From a checkpoint of a small mixture-of-experts model trained on Wikipedia.
Experts: 48 tanh GELU neurons an expert, 6 picks a token, a softmax router.
Below are experts of layer 5 (counted from 0) of a mixture-of-experts language model. Rows are named router (the router's row for the expert) and show model dimensions 0-127. Each number is 500 + 25 x the weight over its row's rms, rounded and kept within 0 to 999. Numbers have three digits each.
After each expert's rows: "raises" lists some tokens whose logits its average output raises strongly, later layers aside; "comes before" lists some tokens at least twice as common just after its tokens as in all text. This comes from a sample of Wikipedia text that the model never trained on. Tokens count by the router's weight.

# expert 49
router:471465507491485522517476465502477525484514488498488503537524457511476499536472514490495519527446506486467516502467469518510502509514511521523509491467476489505538516520504491519511439486505487461501490516515510515494478527493526524531504530497450531480549467470484494505547476434498456470495504563462470511502494534492514503480505484535529539468506520516450507535481462509537519528525
raises: " the", " that", " a"
comes before: " the", " in", " by", " a", " to", " on"

# expert 211
router:517469484468509517514517490516474510470524490452528503516503544518520478476503513489531504537511513527501516517514514467551514475548479504510484546493452488530554486492500498487511501469482450519493518475501506518497498491494501448513502458471488494460496506521482514506488487485465520549487501523492535500458497541515498466440560508539500488530494497508490548479512502468506459435522
raises: " Arena", "its", "ars", "ets"
comes before: "\n", "born", ")", "-", "American", "N"

# expert 159
router:474509535483507505510454506502474487502534509485518507468483509513490462477522541458505496492463461503544512471490498481515528505496459526538479533519502485470478460468562462523493520518514513510487508481462524533482456510528473489490526512475526466509521503509489470511525477543468525476489482483465491517487509485484499541497554501464537540524498528472527533501464457532514523539481
raises: " and", ",", " from", " in"
comes before: " of", ",", " and", ":", " in", " ("

# expert 67
router:517469515489526485544506469514467530486498513513463487523507482494504481473504498522474481518488540542495527520499493483483523482492461490505478497516456481474517498505511530500522525514532468481540516469484497461521528492526559473483504456481479492528500516528464493439487506536495504531557467489498461483529541507515458508476515488498518547481522472500504457545564506506463473510482
raises: "led", "us", "oc", ");", "y", "able"
comes before: "\n", "|", "-", "The", "==", "==="

# expert 108
router:524477504498523491450524500528473540515482498500482514530525462512511460457512507503480486507509538569450507488491459487523496491524474509477471487518472455472523484532496478491519516501464486497528511457473501492494519501527519458473509444473484507491473494533475492480475528521530523547499459492492497487551539527514480468475534524521507549487535468502474518516535483482486476482507
raises: ");", "ex", ";"
comes before: "-", "\n", "The", "==", "===", "In"

# expert 142
router:468509517515513450479484474534500505475491547451501501550472496518487479467520500484460519491553539488566486519514523475472489472494487486497477491538501520508495491482542463492500510505461483534508510511489506495481512482457468535511524509518530504507478524518529464514505442519500531479518516523496459463544530471499540529520493473498472546514491490522529511475449492497502535508486
raises: " and", " of", " since"
comes before: " of", ",", " and", "s", " in", "'s"

# expert 194
router:482524502503482498476498435495495550505479525521526514547538523511502461554535531525482503526467472440487465514507545445525462526511468514520492540537474475516475488504527447466501489526463518523519511511516504532539474473510488523482483497497495481482488515469506491484504508489488514489491490504496479504517502497524498535529497504547442458468492496486511505498476491512449516488465
raises: "oke", "ored", "ony", "abeth", "umbent", "ury"
comes before: ",", ".", " and", " of", " in", " ("

# expert 242
router:508514501527523480485524466500502487480508484528503529470467480495473510498497512543489465523525519514480480528494479500521537480484517471517473462542493460516504510500486528519537494457466515456512516515494519472544537483509495487494513443511524522537468446475462528491485496537486499578490504486479505472478502486447483449538501472521487486509485483501471484458513518534538512485534
raises: " others", "ler", " who"
comes before: "\n", "See", "History", "C", "S", "D"

# expert 35
router:489497523557512467526496532498493510461487536491490504546527490499505457508486531452467539529457502456550490467497451500497522470486500504498457494524505473450523509510512480495551497523493521507528504476507499470521487528515545484494541491505509463514521533497474460505507458485499534490541528519477526507490522499484505505471469464504521490493482517453527522515484500491481514540438
raises: " ===", " with", "pecially"
comes before: ".", ",", " in", " of", " to", " and"

# expert 32
router:491504539499501485487501553495495523516524482485519517515510470491556505503530471484535531519521480519456513503467470472495513478508515476492539503505520495467542460517512502493485529476454482526479506471532492533445458524547473505506465490467494507506464485457518485518482538543530500550493479500513538515546506491505463469533529512494516510468506518477450462489488462526509486479506
raises: " ==", "urg", "rid"
comes before: "-", " ", " 1", "19", "born", " S"

# expert 132
router:477491465554516510530460525518500518469490522488525510527540477546514484530476466539503497519483483501494515472503508503480502501476485539522496535510514520521566482483489505536505485501483480464509520514537504443483508468483539496477528513480523471503494504496532512504478447548486497501511475556469472517468530523481505534462471485516528464471459496489512478483450514516504502525454
raises: " of", "ator", " involved", "or"
comes before: " |", ":", " of", " in", ",", "."

# expert 174
router:476550453479506532501496500450502473474524542472467484465540503530484510543465507476490483536540490486524466533518507485471483526524497530496471462485513546502496459487442551499476490491496489480486540500519516508525451496487544526467527535471525481516492492505546514534475470504488499470480474473478519512485488478531519530497490507499527493475506484480492508484500508513458495547522
raises: "more", "ees", "istant", "ances"
comes before: " |", "|", " —;", ";", "–", " ·"

# expert 17
router:460515560544513514472500491481492488524474512500504505489516523499495448515507471470535486540479464480514484473500513477530519515503509526541477485505502493472483461517493465449514485525501528491486502471539500527494490470505482496497491535555486454504468547516483457533521510530471496506515513531461499513507506490493484501538493523445488525563476489454532532533469482518512505478462
raises: "itions", "ition", "ited", "ances"
comes before: ",", " (", "'s", " and", "ia", "io"

# expert 203
router:483474514496525505461507539471500491514494466493478498522529475480536489518536461477451484489467454468506509456448488523507508479501505558498479524492468486512580499530529496517474481534481505494495473497523519500468458485514519505491526545500519484470509479496474489503527513490492489471491517554506498548489493516492532526467456463513542491505516474534487524558493492497509523508472
raises: "om", "oms", "ure", "reg", "ices"
comes before: " to", " in", "ing", " on", " by", " with"

# expert 30
router:473479504526506504483498501492511462510498525512532542519454528517501504550494463523520501511487480487536493484451501468468518518503510487468499491492509514533502506479452490554503536475476466513483473489490521476461504475507490501480474510540528440494533520497547446551494497527525524533489520515502524504516488515479500509524461554479486483541534514501481522542458526517451519489514
raises: "rated", "standing", "imately", "resident"
comes before: " |", "}", ":", "–", "%", " \""

# expert 247
router:478462489487524460487531524517507466475474519488479518512543500501525464485475469514440512477502509496506493512488459477521541476488515518511489536535539505506541468493494515488508490505498439477515529551512530478506514481511523496536516483470530516468513474561496487453478473479531504482526476498487456495503504522503497513527515486529510544528463458465475536463519527509539526487516
raises: " with", " and", " to", " of", " in", " as"
comes before: ":", "==", "\n", " ==", " life", " classification"

# expert 206
router:463550520552509510483502526508463525522480549487500514512476491461477480497510471470510525517484476512450512485463478492478481487564492502511512544547496464501469487507526451515514450473507459477474469506493512515557526503543482520488486509521477474546503514505521474538516495514487503534506511510475486517523474492496500515497465531482499529514529533459504504485469474528492474504451
raises: "ension", " career", " County", "ons"
comes before: ",", " (", " |", " and", "'", "'s"

# expert 244
router:470497485479477524482498531521516479450504520522477514515507509520468487537514487498492511506446547466504488480460476528493535452514506516432489491523509509479545489500517491501479497550469496495517562516522514508489510545501530472506543502519517498489508484505457469502449501487534495470526515518492492478477497464453538505509468518532493527495491508497531512518471522473548492511437
raises: " since", " in", " with", " ==", ","
comes before: " of", "s", ".", ",", " was", " in"

# expert 138
router:482478463492482529519475550517486484467472527491500505490478501535491518492555495479474533469508493480487533482509523486500508464528520547470497554512487505509547522454469514532518502532471500530540490504513504510535546500474506467510493460526494486490497529483467457466450481480539507467530531525473500474484468538474520528531486512512471502522508501457507497473481539541492523487488
raises: "ation", "ality", " in"
comes before: " of", " was", " is", " to", " has", " in"

# expert 82
router:475505479554484467544485485480513477472502541518475540489510524527501475518509491519527535509512465521497502498496512480517490485514516447479501514464499527548465510450442504511489531516473475520470522543510499490523533459527522443497477492535477480485511531484546474434522485519509496521475536519500494522446485510499527500484471500518491503520501506520509465533480493521490529485540
raises: "acy", "ined", "ately", "ić"
comes before: " |", ")", "%", "°", ".", " ("

# expert 68
router:477483478483483476508486506542462462513456491475525519531499469523527509484513428538493507494492522466489507523506497486466522513503526487519496533505512494515499453501492494519519488481458430520471468544548533514530535459518477463489510545501523451491478510494523503528519518502512480483519535498498468509476476552458500511547468488483514522473487480456481530517498525510492513499509
raises: " Location", " star", "ature"
comes before: "\n", " |", ":", "|---|---|---|---", "==", " ("

# expert 189
router:500475468516513477516553479520472508511503543519505456510487513513495465492495477531490500510483473480475535480536528491502527514503509542535518544530501486500505465472541508507451490500516493541506487517452522469502514522523484512500478495504466470493497493468496480516516465559477523490471484536502487469512473474465459521506506526502498511549504564484476491460481529526532479472432
raises: " on", " in", " of", " from", " as"
comes before: ",", ".", " and", " of", " in", " were"

# expert 23
router:470547533500522541490504504482466492483489519497490485533493468537452520547527477488479515515477529525516480495486541505506529523482522529458523521489534513503523509524546471470471479490463449475487508503521498497480484491489501499486452497532489470505502512464523485501488533533493524489527467528492482539502498464516556483506457488477512560472452551457481509514471519510497480488491
raises: "writ", "reg", "olog", "ician"
comes before: ",", " (", " of", ".", "s", " in"

# expert 93
router:450490482492523523498508508498489491460518522514497475518479516523501480536493496485459530527475494476507493469481470492504531465488478559453481535524532535512528522486536533519510499549490521493504533496543511474479520498468531499531498474522528498466506514485502468488451465483554529474487490513504484480478475486451531507487484499513505496476478503459495483524507548522525513550431
raises: " –", " from", " of"
comes before: " of", "s", ".", ",", " in", " was"

# expert 81
router:509506497487541439514504550486506462527525502532437484475493520485510526535471502525472477495516547514532478510528494492475501545531517502502501497472495503482492476510496524540482504480518520485510489511545536498459451504497495465496491523482504513488522551496504531542470505516536479555494444469501479504512507517516535516445457513511519454506504481523501510496509481490478549515463
raises: "”", "ension", ",\"", "\"."
comes before: " |", ".", "–", ",", ";", ":"

# expert 10
router:464461480523509495468503535509470492482493533483482465515525482524508470498520487463487511494463526488530491478477504498540527464470490513440493516512483509512551507517506470491500504525473527505523531518533491494478481510480526467526515499540518486481522522489531462512483487500533490461524466521478506471494483475450514510495487492505528514494497541474479533521472560481548478539419
raises: " of", " in", " and", " on", " to", " from"
comes before: " of", ".", ",", " in", "s", " and"

# expert 202
router:486495506482497487516484454498516498515497530462502491501562518526478514556529490531497536546469505518451508495485469460510514528528526501538535509485532498473497447495480474533480477520503487513470472520525506500509510497533480493494483508486482503455499532490473450517523492501458552449479519491461468530528553529496485494521496499486526479485476523495492531501458538514537489527530
raises: "ly", "ador", "act"
comes before: " by", " the", " in", " to", " that", ":"

# expert 58
router:514460472495539487522473509470538467440528491467530531463510500530508492498502474488522492493492480490508513498485487494481488509510519529513503482488514531473478461472509479512519555459478538516460482508517500534504468512517471491505537491491489549471466472471531544533474428522524481498503501494470530513477481516519518469509475525506543475495530458510514471479532467465471510506537
raises: "stein", "burgh", "burg", " films"
comes before: " ", " 0", " 1", "\n", " 2", " 3"

# expert 13
router:471527485497469476521514485520512537484503487536486494529512475472499512508536511466445539519521519486474487476525484504474477469531507444493483471516507478468568531452543523520482554526529507506505479459485487478553493475535500483495496516500489519520471519493476464508534511503535542482486505541512481503499521504483521525471506486540460495458506463506481518540473511522481485479509
raises: "us", "ly", " (", "ar"
comes before: " the", " he", " they", " not", " it", " a"

# expert 91
router:528519487538486478535491506448515473547487550503482505471482528502520479495495528535527498492508508508549532537515481488480484485516491508468487474458514523537521474465495493520467491478528494480457483486541513494507510484502493463512478513510537501479550542472493527489461552535515477554494484539480499496494519501491499506492449477501487463508524507553507534492535508460463515474473
raises: "ices", "ely", "ice", "ained"
comes before: " |", ".", ")", "%", " km", " ("

# expert 36
router:493487481504550555453510498476486528510501449511481478510504486456509456459536520513468477474534478483471497498478470498481477510501502479528476514487491460524552536496484516529505524516494499491554471493512484473466525498459569501526484520490513482472546528484490483530507503511475516477491509549503484530526524539448468515470486501505486484512507479481525475497464534511532509514483
raises: "ing", "ed", "es"
comes before: "ed", "ing", "es", " to", "ement", "e"

# expert 157
router:459535492502461482479485503486481472520501540476469519514490489536508496503547478468486513516541487459531535485547522467479489491541531491520525487477474527531501502525522518543497529518452492536469449502537509526518478488507523484488462492495527436500481488472506508509510520503507531479483519522487529510476466543502495514476449504520510497479487514452478517511452479496525447520507
raises: "ques", "ises", "ects", "owers", "pecially", "though"
comes before: "\n", " |", " -", " (", "\n ", "$"

# expert 79
router:524463529503492473562478534464486515492503491523514490520497486527536460515511533515488498490463532472510477481500522496514527501474508514543491518536520492491517485462458455522475471523517521514506490522486507497502510539474487441545498521497521473515554483456470495500470469462467520511471529499478519468479507466539498500499526457526526551503539497544500484501523516481527497473533
raises: " the", " its", " a", " that", " it"
comes before: " the", " his", " a", " their", " its", " this"

# expert 195
router:544482514475544513498479491532483530505466517480472526541444475514475489508519481508505483516528425527471477472539545483475532486490503501518512494491500472475511533462492490501483471530527496489456515478471494490458501504488480505488481550509509523522500512477489526446474476508507508494474562443490520506469489519486524497516496544523520511483490479471511526486488515437488506529479
raises: " in", " with", " and", "-", " on", " to"
comes before: "\n", "-", " The", " He", " he", "=="

# expert 199
router:507499515468532459522483513505499461497543522519457489509473513468497486506502486509482502500502516507548498512498498484482493513524526516502498513463488507469504491506485508535458500507477481499504496495544522478457482492483477452523483492485474497459464518491517490540534504557503499560521445497465505504511515539531549503437460511522527491531468480559486545495475465474515504456475
raises: "ko", "sen", "ared"
comes before: ".", " |", ",", "–", "th", "°"

# expert 89
router:545500513520491479465491495467544475481518463488491549476478487481509521516486478554485492507498476487516487479486469497472510515506520501495514470511496472497524507488479488522551526482474489497512457558527507500518520493530456517483504481499519499523504461509499516524470484508552473536501498518491485460474532531451476499539538522513502458499528468484439451470498485504471552531535
raises: " others", "ently", "va", "ically", "ves"
comes before: " \"", " |", " The", " S", " D", " L"

# expert 223
router:502519479534531486471506495514487508463463507522487443486481527518511483476508497489491531528503470473531553491482485441521524533485522505505524541531530492486523493490506463490559458502518453485481486517522506481481504484492498525473501456515500477495523463469499486512469464475478535502526530530533502486509475488491460517518498462500501550468492536471533522473487510552525519530454
raises: "ific", "adium", "ified"
comes before: " of", ",", ".", " to", " in", " and"

# expert 148
router:494480493517455545518508489511495530502512488530503490524491510460477492465538499447509539549534488483474551489501467517498484487500489524519527533511520485494559474476491474415499522513504460502512465456483520542509508538525507456506497508498494504479477532470501504495500507508499447484502476498510512460490548505489453505533555511501540506478502487476475499470517538496488478495505
raises: " they", " it", " the", " but", " after"
comes before: " and", " the", " he", " but", " which", " who"

# expert 147
router:497504457479472548453545504487490494501488507492455474522497500509489458523521523475487480523472488481476508490485501548492520481455461538464476524497485479531552559510494513518497512548506533478530505526549512475486489530504512505540517486475483495458548485457489457471463518482533498482477513538516530535497458509479504522493491481514474513487491520475474501538484527518514494517486
raises: " in", "ed", " that", " on", " of", " out"
comes before: "ing", "ed", "s", " in", " to", " on"

# expert 188
router:503482513512497518535487440511507509484492513541454521522514545531459507502503517493496468533514524484523491486493462490554474504484505460470484534464509510492540494450488487493507512488507448450530516481492519512530502509517492434520530493532495469487497480525488500516505534502477501507555465519462551460500464524509524533475487488498522487516488499485553540494488523508471472511476
raises: " as", "aving", "us"
comes before: ",", ".", "–", ")", " and", "),"

# expert 1
router:481495464494553512549499498486480487466512520493522500511462497503537514476522537511505553470457506446514536539532550478467482483498514515517473475491512526485535478472546527508498534495501535521478482450511505506512466485502490498499480494521437481486470517464516529497490475499462464499503532487461493529462483534506528492527491484508527463490512481486521477545485460504487483532490
raises: "\",", ",\"", "\".", "==="
comes before: "\n", " ", " 0", " 1", " 2", " −"

# expert 54
router:512451525503475509463479512498501525523513514526468501480517550539469465506518498488502496528534489485552511516487489490510473524508524449486493534449535506531540514459507478551510509502485436475496503513521514478518529498558469472505514506496524476467519509554465512524482499504471474516542510488464534456494500530458530512470499507525497464512502499501525540495483489482469486484504
raises: " |", "ification", " ====", "ica", "ify", "ić"
comes before: ")", "–", "),", " |", ",", ")."